{"n_layer": 14, "d_model": 96, "activation": "swiglu", "router_score": "sigmoid", "lr_router": 0.00102, "n_kv_head": 1, "init": "uniform", "init_std_qkv": 0.0733, "init_std_o": 0.0635, "beta2": 0.95, "train_tokens": 227500000}
Below are experts of layer 4 (counted from 0) of a mixture-of-experts language model. Rows are named router (the router's row for the expert), down (a neuron's output weights, with its number) and show model dimensions 0-95. Each number is 500 + 25 x the weight over its row's rms, rounded and kept within 0 to 999. Numbers have three digits each.
Before each expert's rows: a language model's description of what the expert responds to. This comes from a sample of Wikipedia text that the model never trained on.

# expert 5
What it handles: Colons after infobox field names (Released:, Province:), semicolons in lists, and prepositions like of, in, from; also sentence-initial Although, While, Despite.
router:506474478452519524481490490482526495456471557490513466495523527464534500477497492539467529476511515492515534473492459480478488498512521498509466525506496515566506525495459545504500512485487512436484502490527515499514497473533502444475528483501525545485507478472481490469514531479500536508
down0:477493555458474524487526471514496508503489536486513542491492514546503476527482551502493491458477513518471469476520496496486510475518488479488509512472505457452530487495500502463500513497533510496487470504493506500501537476444514489550543485495513530548554511515550496486529507478495455526
down1:534517502497563505510516494490559481482544473505523457510514509494562492469519526512506502497552488483459497506513523527525515514481506517517484493492492495485475493508491518510460487433471511461489508474512485496510490476446493534475456497467459489515498506503535525526513548500465501465
down2:504488490498492515470457508493518441471502498530516485529480534470485501524460511478480538501471507485478486519517521506468502503485529524544515480512540510538476504530549491509531528484462482531493488462451466519472495458488534539502460491518530469518490512461502516518465539523482499532
down3:493474458524496537494474474530512480521477519488514524519480556479479461550526492556518495468518529536469495471512537477496523485533477458515490476520452443510516488514533458529500488526496481486500543467497492536504509497470510507507470477486485473516488540483507530483490526481517514490
down4:506500515470518521461450436535484522538484501494483456471524528525473481464539475489524507496517523553480454501475530498511486533516467480483518515494477494502504529481498503491575506525505491523520540499514498509505509485501537504495470471498487495535541541529475484536513484481487478520
down5:520514518528519497486507447516478493510507519436515482500517530521489497506476508510474494468535502472473504574490501500456458517531492485478522498507460462522469503525462540522525530485481474489543450488506548522503507505513491491468504500496460468530497537527492514511523535484505466520
down6:506502464502511516526464484504512537492503492488527488527542458466473487556499495485527477509525499508495499516509527489492494459508507480474484544496505484466486471473556480523455503518496503479533525483555503523544493462536483430464499496519483499472467522523524475519494546489505488467
down7:538508500537491521487476453486483458506516497547513488544485477534455475567460515509460496504486452525502498527472511489536505500486473502500492491515527488526501540489483487532463507514503489492492469460493536500503474481516470463499542512493517509465453534477507543504488462478514522498
down8:462471502482520521553506487502505480482487477544443500493512475549484468487533501450500503507523506512476544537506466497511496533501469514474482526534520509495463535469539476514530507482488519537519462514484501532519498507524462522493448521541511507503480453469514501516494507499455484517
down9:526466502468522539502489478498473480522484515519494503543523476502523526467531497469514505511523481528508502471553501464487448506525515517515518496514516485488561503477481481489533549521502513512489484480511526478526450493484477513476501520461532472502516498450461489557516475449478476514
down10:517532429525522490497486503531469499497495469448515465515528489486561516496458480525498467486464478526471485496504478489536528495530514523531479500463491482504507557516503482506483485476475552518483458489481502533510484524538525482479510517471508473511489470515485518513533497469478518463
down11:466505491510534494515519519443523479500519496494483435531517532520492500480530496491509486527511471506484533506455483510502516484478529479500503472465519493510467509529533543435523502497493478547528495514499522482511444521526528539514473483545521494544528509482480491492444479512510477487
down12:488462467511516490533480532460499520512482499530500497439493495511549459479509526476523510526486467480524496519487512517514473460474460490501468496462530485448507478537510499464527485512519473516567503521504514486483476554473519507494487545476536517486509513524503487512535508518525518533
down13:518484461495497513476522491456511473512509523565445461539488501533498484510502503506526478481496481474531544504469468460504511495518488516457508485485469521507531536542493526479513495512521503528551503473485500499515476474492462499569517489537511513473511465476519487481495489493474548481
down14:471511513488534505507527486489514472509524546478510530498487545511527526458483476489514519479505528498493487470522494471501491466522533478493498487463507496468518461479517519504485546489464536473532531441535480449470504490475536537494515520559475462520489466465486464493504522494512488515
down15:480489518473532468513490472527478476490531523491505486491457512515512454485490523483459513469537528465509542492453514492459508513514458527469474529505544466544491509474469491498483551492496527506488486496466496501501533501505534522516569495531482526483528498498501481534533487508484530537
down16:505470527469461511489501493527553501458493492532511466463470459512480485516492539522469503451471475486510491472521484556548499507509487491461468494503501495508501509520535499471514519502501567532501494490525513497454512472550467479493511481496492511505487515553498520477489502528496555488
down17:511540509475544485498539506462484502491533499517484482531480563532519479527488513484462512511475511516501502507511461480485517525480460523509462527520505508536468507538492494516496512505518504474492447502480504497471498474503503515451513498518523494458534505541519515480431488508432530521
down18:545513516502478495516528509484471522528526481525510476503480475496511508448528491497485524511535518510504481577518506496485499513503455491535500524477481490478519527493494502413521463494523523500520484520463480512483499433474500499517544504504532503515468464464521529507479503516484459486
down19:497520526483514506505474446533492493499461528501563517545521504565545479512538495505513498519535481515540509492509518470477498507459519543472516491484494486522498479467499484531517477514480524467448491447533500461486475535501506471500497492521477476510477519494486509503525512486525513450
down20:494503533472501499466512495511503471512527517498516507455530456528494483485503466489429536519487515560475482487508539519551507481481536468481500448478499517497475538495497536501500486512514495520509498466502472471460539510519472483489530533512503519507450504518469543505508496497476500448
down21:484447537525504529521477468508519531500507459478479521515515524457462486504529454519532521450534503516511482493504490528566499492508509497487502460497550473498477482496494492471523460520480456503504532476481493525513506536518525479457529510514463543496492495501488473509466544510496515521
down22:513519499453521498488509536479454494541507477517442533521492533502544516497529530539497561441515517528536511499480528500511500492462490521505521493484480479469526508510497488532518498467475506500495491523539515482492466516464506506501447513487499502487516528467476463499448507508498496447
down23:456488500482523503471525493482489526459484490483497485514486474507509525495506509512470467549484469501500474520492458529548478533480488480529458527485518485513520511482535497527466479521458560514529491496486504475440525543519496511480475480514510499526506488510455486513534441470544512503
down24:491453521508490506498502477504534492496490466537518464492532489482541493469457498522495506497517467536492535501489508493491503458490471512448530472523477459502503484512467577512490523476461521552497514449483483507468506512516471543480507500506505468553493488531496511498472542518522510505
down25:528532504482488471490478517474513486459482544501471524503495472541506510489479475516512484539504483511492489476513524467488502469469496509546531519456484487532506546512499477519491460508540509497483527503475504524484513513469517451501539549481455517462555477498521506489452478532548504505
down26:513492458461534519483519510480529482467483481491542514504527512450531513526502499479467471502492499458511539520448484493498524467475523494484461537497527505498522504507547528519506513511494516490492474454538520477449493487521466519529516513505548522528492486500503484441472485504547487473
down27:502473469491515503543530537501508499514440492516499525505526535518495492476512494495532476543496510526482487487485505505475483495512552544502454482485486498454477495484493495535516499482492491518507541483496488493486480532475462514557440531522505504464543475466544550514502481495531506539
down28:500526501463505461495506487526500532546493506468489494487480511525538522475520484510529490528523485482504464545508519444477484478494539448543507554502493523511502482494491473493521478499461453440481503500478485484505516512520517468506484485489517483505523467532533537513496434521496503538
down29:525534535497516512484479496479563526487498494505505557494464495520547527491475528527494474465506464493531524521531463494526488474545535485493487527491520509494478492495501523493437492456471528477463511482494506532509468523476513465503456511537458537491509479485512468512508472498494473498
down30:514539520454526485514544545464506506487470516528464478552506522501513519509499490531504494528482493503534462489507499490498482473479473487480500533502499458513541496445471474476490470489503529457533535503558491504495471513483465474477504523521524495522544485502449516522492477511505467470
down31:524512460509475526464552546491484506495539478482540519496502515460498503486482473531525487481488499539499474516542483510497487520453455517516514492495535516491490491489505510496469489497523545512442482482476481487522524505478523469511494500493448510481495532588464517493505536483488507507
down32:464488537533485480480517470458510500516522523464514505454507501501543529515518496544520491503495499528462540504517483505489558509477470547475518449470506497500502501477461556536473484522506532458513467489521461491523518502522511449494499512478502476445492493485511519507480504519524488481
down33:504467479539457493435484494514501493518501502474472512498501486472489460458507508506520536484514520482485487510536478534525473458428540492493464523559481513522489507508551531523507507508522492513490553482490510499521515526514477522509536527493517476480486457499539505475477510531473489494
down34:533465510456489507471478499512481472488478480513527545495508471487469512479500540478524477477488483556493546492484434483478519462507497470461499495490477537508493479482540533520470520500493518508548510480491499484521506492537520488510496553499541519469520502530489495537519463485506549529
down35:525537459514527487517513498504463471519503522461505471503520518485537492471492475527535465498498513494528509519482490481496521506465504498534449533503494521508518546469470490492485489468474448523436512460507542464502505515507548495510515455516484498492521537543489490470508499492459538523
down36:494487523502509521489515517514522483505470525492512505548542467501474462487520532507479456471500498499479496512540521479498460457485470464515501489527493459506523475572517468504467501510486482504492497479542516523504528494491468491479458492537538478493567466500489535488484517459516514466
down37:486448516498502500479484492493481519465514450547490546508502514493518487450462506485478497456484534520513493508464489513492504497521475502508483522544452476459488537516515505450474494518537494536512532492505548516517522519470490519495508524452541532496504469521505470560506508478484505513
down38:525454538499523471505542467502499507534448501479532508533524482477514517502519491543534487494475483502519514555482478482484523506515478488510506496510475439536498462537530478474479452532483502531479466500489513501499483482556483495525484467490518513481514483524457456495506516495507546500
down39:536452470496486461517497458513485498514493509518535511470491500474517527522484506546446516523492473527479503524558546488533519517497498482514478552441480509446481499480551507497488481462471518533495470449503502485510535519510468492494500509470479517505481514513502491488526499478522476482
down40:531508480532538539498479512486505490464464479503462440474488504499483473491491525522444509502528481514474479531512500494519506490513496503513538503474440476519484535484489555492480520483534526503510447492531555490467497506519482461531531504507465485464502527500463476520514502474497495531
down41:476486509506501511466542444503501483534477473504440497511517530498445518542505515480518509503494516540486478504477495496503471459514518507516471443532473504519505521484500496500479490516518477536499490516515482512564479576453507528530512471514484514518480486540466500506512499507464501476
down42:506509489493503479493502514530528501466513493501542483482523527519472489515526519518498462503565514515532478486498475503474530513463514477530494520514503526486450509493513500512430464526493490509499513473500466470525496531544515510485456478478502439500501522544463534522476499535486519558
down43:517514487521524523483486476471503511479492502502486524507474529507529538521497493460492523549506478501527503480496502474439489531470515494448491532523522530523513456497487493507490492493492479511518516485476458523509526542497502505456522519492486503499541502446478539544464496499550548440
down44:502539490480471479456451520482489518478499539504500494463479471501471523499497512508544516557508529455494521557506501504523503510530484535510536496462478494522515464479478511494522475534487526505480497497539491481517497509514544416493517516478482464480496524505478490519468521543511499489
down45:538519500501469525519517479505456487493482536486551536490485437541465518503537543527547471504544537514504545504516472470491537458465476509475489454478477545506471487488494463492482470504484515468467507510503515499493490519490513507509497523505524468473487489501486529515497499496534519472
down46:547511460516482497526523467503509483475501503506495526506534485499476554518493493491497484501521473531477456513523519501485557518501521525460479474456512459450516538535505535524492508514479471513552461501468496511511505529484490509507535528488483513444493511513488498457507509550518465478
down47:502505489524457549523494501506472503503466474509479511492477467496510494465477517521502506544505469461550507503529521499476523471493451430506507483495482494513499535513558541481475458510501483528568534493539463506516472495471485504494501500486489519489483468510515464508494494463531487525

# expert 8
What it handles: Month names right after a day number in dates and tables, such as 3 July, 26 March, 22 May.
router:471466482489463496491463487480535453463465524517503470524491520477532497517492479466466533489489490495505508497488471480502512490510474514504455507547492530557499532521480558469515521538488516480479487521494474528490502497559502505502508494443486496474524536460540462514490518474518500484
down0:468516493524466517515506525510486528530494491504514528460485532519531495530515514486492519510512488545502490494514442497498537480531509484526468461496489519470499536459455459461501511523501511505557500474468486465506513491492526524490506534469501479511506474459475497436458537517541514519
down1:526523528452482528482467467532480469469524519484529488499491546490517517484472494521503509461505492455530482506501522506505510527535504520484520506516509493478525465498470527478504526448521506487486488508527537514540467503532491492490549495469521510492518565511456471477532538497450467493
down2:513482467483551493487521487526487472478529495474503497523560491479533518512573466515543511503535490443505506471489504520537477485524522488484509523555488548508482497521509494551478526495495479471461502474469519509484475516447497475495489515494483554498495488472483512493514509475498491508
down3:526520497501505519457486520545482459509514486480528507480488508490522493481519516483547494535524493498512519506496507460557449529469499511501518510449511499477521450491470476516494495503524491472537490494445484517489495460482476541508456540499499484472474511527535552512540480475496489542
down4:507527477496535503508500503492461492512484508455515483550496516511536484498542481519491521538504531517444492518491501515502547512501515467457500521548467451480474491504503478515477496481490492415514495489497534506522508502529478505501521520505525479423493497546501478511484496500494548486
down5:491455440523504494464527495443522519480526476503477463482517525490507485501491474469526483525511460511514504512513510489479489513475522506442495556529452482495522514516494485559528524525508499485512462483489494485531500480521517492559516493485533493493527454498501512502496524547535508467
down6:493471482484476498509539539528498553456497487482499497467504504471461471490506525461506490521489514537431506471527477466475483506512539471490516491500497513531452512504520463547491534508469492493496529529468495503551494503528524473532500484508492500523519474452537515553517523512504513508
down7:547535481466525532458548465490481455491561514485512496510510501512462541521546492531520478536514503514467530496530454474501499518487501468522512462520464474486502513484528490492509495499496457471498490530489479504513485525534515463474494458518504493467501505533451522502499523529470500486
down8:449513505477494492524571536459519488511537465504507469466507503445482517461523477486484495474541506518488493496528509508484484513535492506504490480508519539517489504493494490521456544481504479473542484474492494490481515450522519509488496480543486526501465539511487460526567497481483510507
down9:500503461522513470513512499469467502505527521490501499493502468491489476475453516534558507491537465496508502511539483506493455515516555549514486506488528549495502454512510473501483427516498492472500529497482502473535496568517461515507520478490503517499528478490518532460528496502479474511
down10:526467509541473487532492482515526464526525504512544500479550532534501485530503472524488518458487548493510466491547543471475435495464493444517499537504484467491472493502469430498465557525490518511510517504489490474499484491494538506501502497484510511486479499498491522504515502491485504501
down11:488494522468510537448491506507494500507533537511535518499543474503498501485518532474506484527551471506492508468524472510502499458524444527534549470460458513511500497457511521506495478447495489477514480515480468470529517510535519525520526500463490479507511509506475435522495523513520472509
down12:501523502503533515562482545522482472517511496471485488502515480465509498515510534506509515471473499499469498504532520448527502514538494511517492455479543488525507489485484492509490516446481486528534512521506504485495469473546512568472495491522472498512476422516494500496538451494478476485
down13:498507547508512521500463497515515485473523479519566460452539516487496513504490484498490464450553488493580513486503524465542468523490495466515488526477487527500518470511485516487469471457491487512500523512509561506498492524498513476457475472513474524495483500517483507517507529519513483500
down14:489482523512518485462483485529473462459519473464499486503511511505517492538471473527511493503555488473499509485496539480455517528514572485456496517499471469518537520544450469521489502489481518487525521514490511471524553524485522484515486454521470490472497502482464528528510493497513533490
down15:438501495488485507450531545550528507512473470515526502497512485470485546500525507511497493495485465465484522513477508499533502512466514444507479479496493450480541527477519476465516511533497483476474533498494489533524495533506454505497498508530516545470478446488495490546494523499468500493
down16:485530497488478512488532470539488483459507548485468542452517462439523511479453520500477541502522502497533514466516491492509504510504513494477480511472547543518494502482464510526508513485496498499514481521506497496542516453488481470499503499481489479509503490501515567462478520531492522564
down17:499522474469535535550487511529517484491481493467510500492509455492531518502523492505482507454533514484496492482487468485490536516509533462556513529465486493462501473457514522509525490493482472447516449492519483517542471471518525476520519495501468506516468493494486545553506497543495470518
down18:509494500528482478489531509518516495493518488481499510468457481528459494494481490528543514461530495493515543484499514531444460547499486477474529488466503498501533539479527467492498447501497512527500511519472482499533477533458464466502526513563478496496500475531464507509487524538479536473
down19:528499511511543535507469482477525556497501506481511505458501440489505517446541507449503507460513524446532478504488513504497489511454460471506505476461481521488531492502534530472490506517516507534505521530479462511550521513490474514506508523537499472505515488518491476505531516492485466538
down20:493538474473436503504460495442543484474508518477529480493475527492538473474487481508482530521471502496521490502510507496505501495449481483530512518475505588492492509480508564517465523495524473459536504502499502499522491476484499518519522465496479474493526497528524476509518505545497511520
down21:485500486516499495520487450466550460485550492495487508527498502499523474497463474464532495508502493508511503500499492478495443483508485454469453507521497510483467562490513527481504498505527524503475459511487487500491476510532501483539530534456510467522494473503525508513508470529547498573
down22:522484475517503480493505510507501506551502502523517465506484526497474475511497517521459487510507480479531510479533529510491481458483511458450532510562471459463472486519449516513505519484549552496524481515492520499524490502490481532486512542492516496465473507499488455449533492503456514541
down23:488513494484508487530497512514504482521475533513507437489480540489521490463500484489505533481495527458471459506479530469468529540482446522540518479535496480554538521483499507542487466515520511518500488480483520518464495488511524513507479564483490488486490524466508463517450529505530509510
down24:477486517501507492479445485482460459497491499500466499511486455523529497504488481481490473493451508520503490521518505551501515488490451492508504519542524504558485526504541524507516524519498472482485507468482503500490449484484501556512527509486519504498444557496556442503489492491532510502
down25:496525574482498518489502529516482480493483512509461531555490518500511490490517468527468521467482509484521424522519458474547561516522482520492473495531522486504475517533491507517514486492515484519497495506528479508467548477514482478503539479450498527512501462508503524518461508491515495512
down26:502501487484490506502503466456539509551509515526502494531476510460511522435491476481504457485497524487467510514505502562515520487476478476469473521532526486498509494496465521503539529510539465494524527485442498498502494526540485476536489509547492439473466489503520470512504492511473519497
down27:470472498513465508497497503514470487496521463487509522480453497497472484511505529482495475521525489461466551497505484521477505494470500528465547514531494503525450480510495532497511522500532472532531463542484487498516549522500490515526488485496487457521469504496569465486506507505501461570
down28:511489479508537490532478444529476470480520526519499502532499465490512474481514444530468470494440497523531531510519567515505507507486484502489473511505514496553453492509489516521496480512467468501489515516470480505543475492515475473478513478518510499503483566487510487544521483496493496548
down29:487482467516533511508520443453553526519494502468494501461485479464480532521458487467506545521508496514468499513469519476492522492511484506489520454522530502537521518507517488515539459544461466503498510479502454454478489513482516528491494516505508457531524500480489497485504548529521484528
down30:487465522534479495474496492505454447495534484510547502495474489482499473502547513484482514480574485502535528522504521489491515485497475461526497480453500498513477543510545522510511519486489491516533495514517510498522490500511520544512561502536502484481522458515461483502481509454490462460
down31:478537462469500498502522507456494506497489525513495484512442488486522540477522526485521490514512490509445527486527474482481468426461485507474471501511481525499530533512485506476494535492498503508500543485491518504488509487523485487476540504485518555526514525488503439501530464526462488547
down32:544520513527502491498480473510483459498538449487512529452518486507462461465522524459513518537502530484536477478514501500531522507481474467552487484520511499472479496521525489482508469507533492475470478456479493457549523463524516509500497461490461478533504497516505448499497505513519510529
down33:530491474484504501461521493540533442502542502520505520526505514483465476509493546470555486486509488517492517512530474498478472465515523471478519521471508505499484494517468515539488468481550495485465473520504517458516533490504551506468483482484500468508445525496520547487477519463529502517
down34:472468500509489511533530499472533505523535534472496518499497466490525514495500500478524519521507497466490484469500456506513552498539458492506504503505501486494478531424466500488493487544527512554476515532492494526445480509519495441489512507537464490560488466505493522506497511537482489513
down35:545472471521500503511490536489527485458451509490515536505532524553490519528501535510480501505531524507499507481489518497523493507453506445452505517502502468487477554504496482513467489482542515491475499456468503477508523526499453500452503472507504538531488450524505507482530468532506516480
down36:555500480522489505525504510484478517540516491514515517515507529490520498468507492507541488511505470562502475516483513513498496506506542490504473481503554458455540480533485476521473501487485517464479443516493439453531507508442453499519484512480488511516505505478480503475488525468544503502
down37:542499469489497506483540507477516515504510531521539493459486527486487516484481489454550465465510499480504519512506488438509518516499532514557480530490483470485479492497483470477488479473460530515531500508493500507491511496535506446469551527520504541517521547501466499512482548511465480486
down38:540488514500485454493507453495479495500489502502503547544474480494472485447553545467510497522509515497448543507462490503513516508496517546529455515485501489491448486507549507536506527481463492485526472520504470471512499521533486497502482527521507498533520507505552502460492521509479472511
down39:502532493485509492490499477503489515428510516498540522500531516482492484551483481486479511492513528485489500459478477470509485466518502501492522499529488502498467511524506508525537461516488495500459549463511477511487468504583558462495523456508485512534498507491507560483520541500489487485
down40:514474491475478518533497508509478483504493458508504545460531543525484476502524494527471507516517484479466469470499517505475493549493471541551532461531505470493504470523520482494465488518582505509490536487500475472503489540505487471519514493524528482510468515488477503470537508511469547490
down41:478515488508482496531473480509542535507515529513509497509505498482503457474514483483543474518512517497485446459502510500501538459496470456516523514496536527478510486487501529489524513514462526492528430520522508501505478512515474526474477494510500541516514497541478435461544444515515477502
down42:526490476532531464526568497505477509460490543518496519467511489495523474505500535524478513508489474480515499509527491521503497469527534532444487490512506516484499511505483493465521513527505522559482463494551442511490468540500497473491486489506491512497506428476483478527512490490512453486
down43:510491492489513488522518518468503527508514497493494522500521483503522502533492480465530442478511481515501563511527481512476493492515501533490504498492532497543495499512492502539518492501488492502476491500468464435503444544493449475502467474510548532529534479503477429500465495528542486475
down44:541515489499459500476519506480481423523503501509518535470522485506534498445472519492470494515514480505469424490521523533501472510497502540492538518477514510507519475518536533503473447494495525509534505503524515488521539511502484521449526534522480502511502501495498513459464498508504462525
down45:571470476497505498525516501507516487530513474513509545512515502487494515501453513534533488510521493499525561485527503479557491452473480445527497477470513515528497484497453497480518519473483486516527498513501491459460550490483514489496501532483495522492510489481474520491492560507450476488
down46:495507478468468480506541531520451514466544487471485525483539498496457474485536503439517473507474519530465486487500467497495474510495508501478511492524472521497495520496511492548544524507479463525516567492526490468492512510539466486514494541501506474545467473511484487500531507538512488487
down47:495449497521501527503493506504491532473500518478513495481496535497553464495518519483522514460517472518486531489505505494477523529489493470489501527478500488510452453496530465461511489484544506502542518499465508480485462534474463503463497503509521513524534477471523507513520487509594451496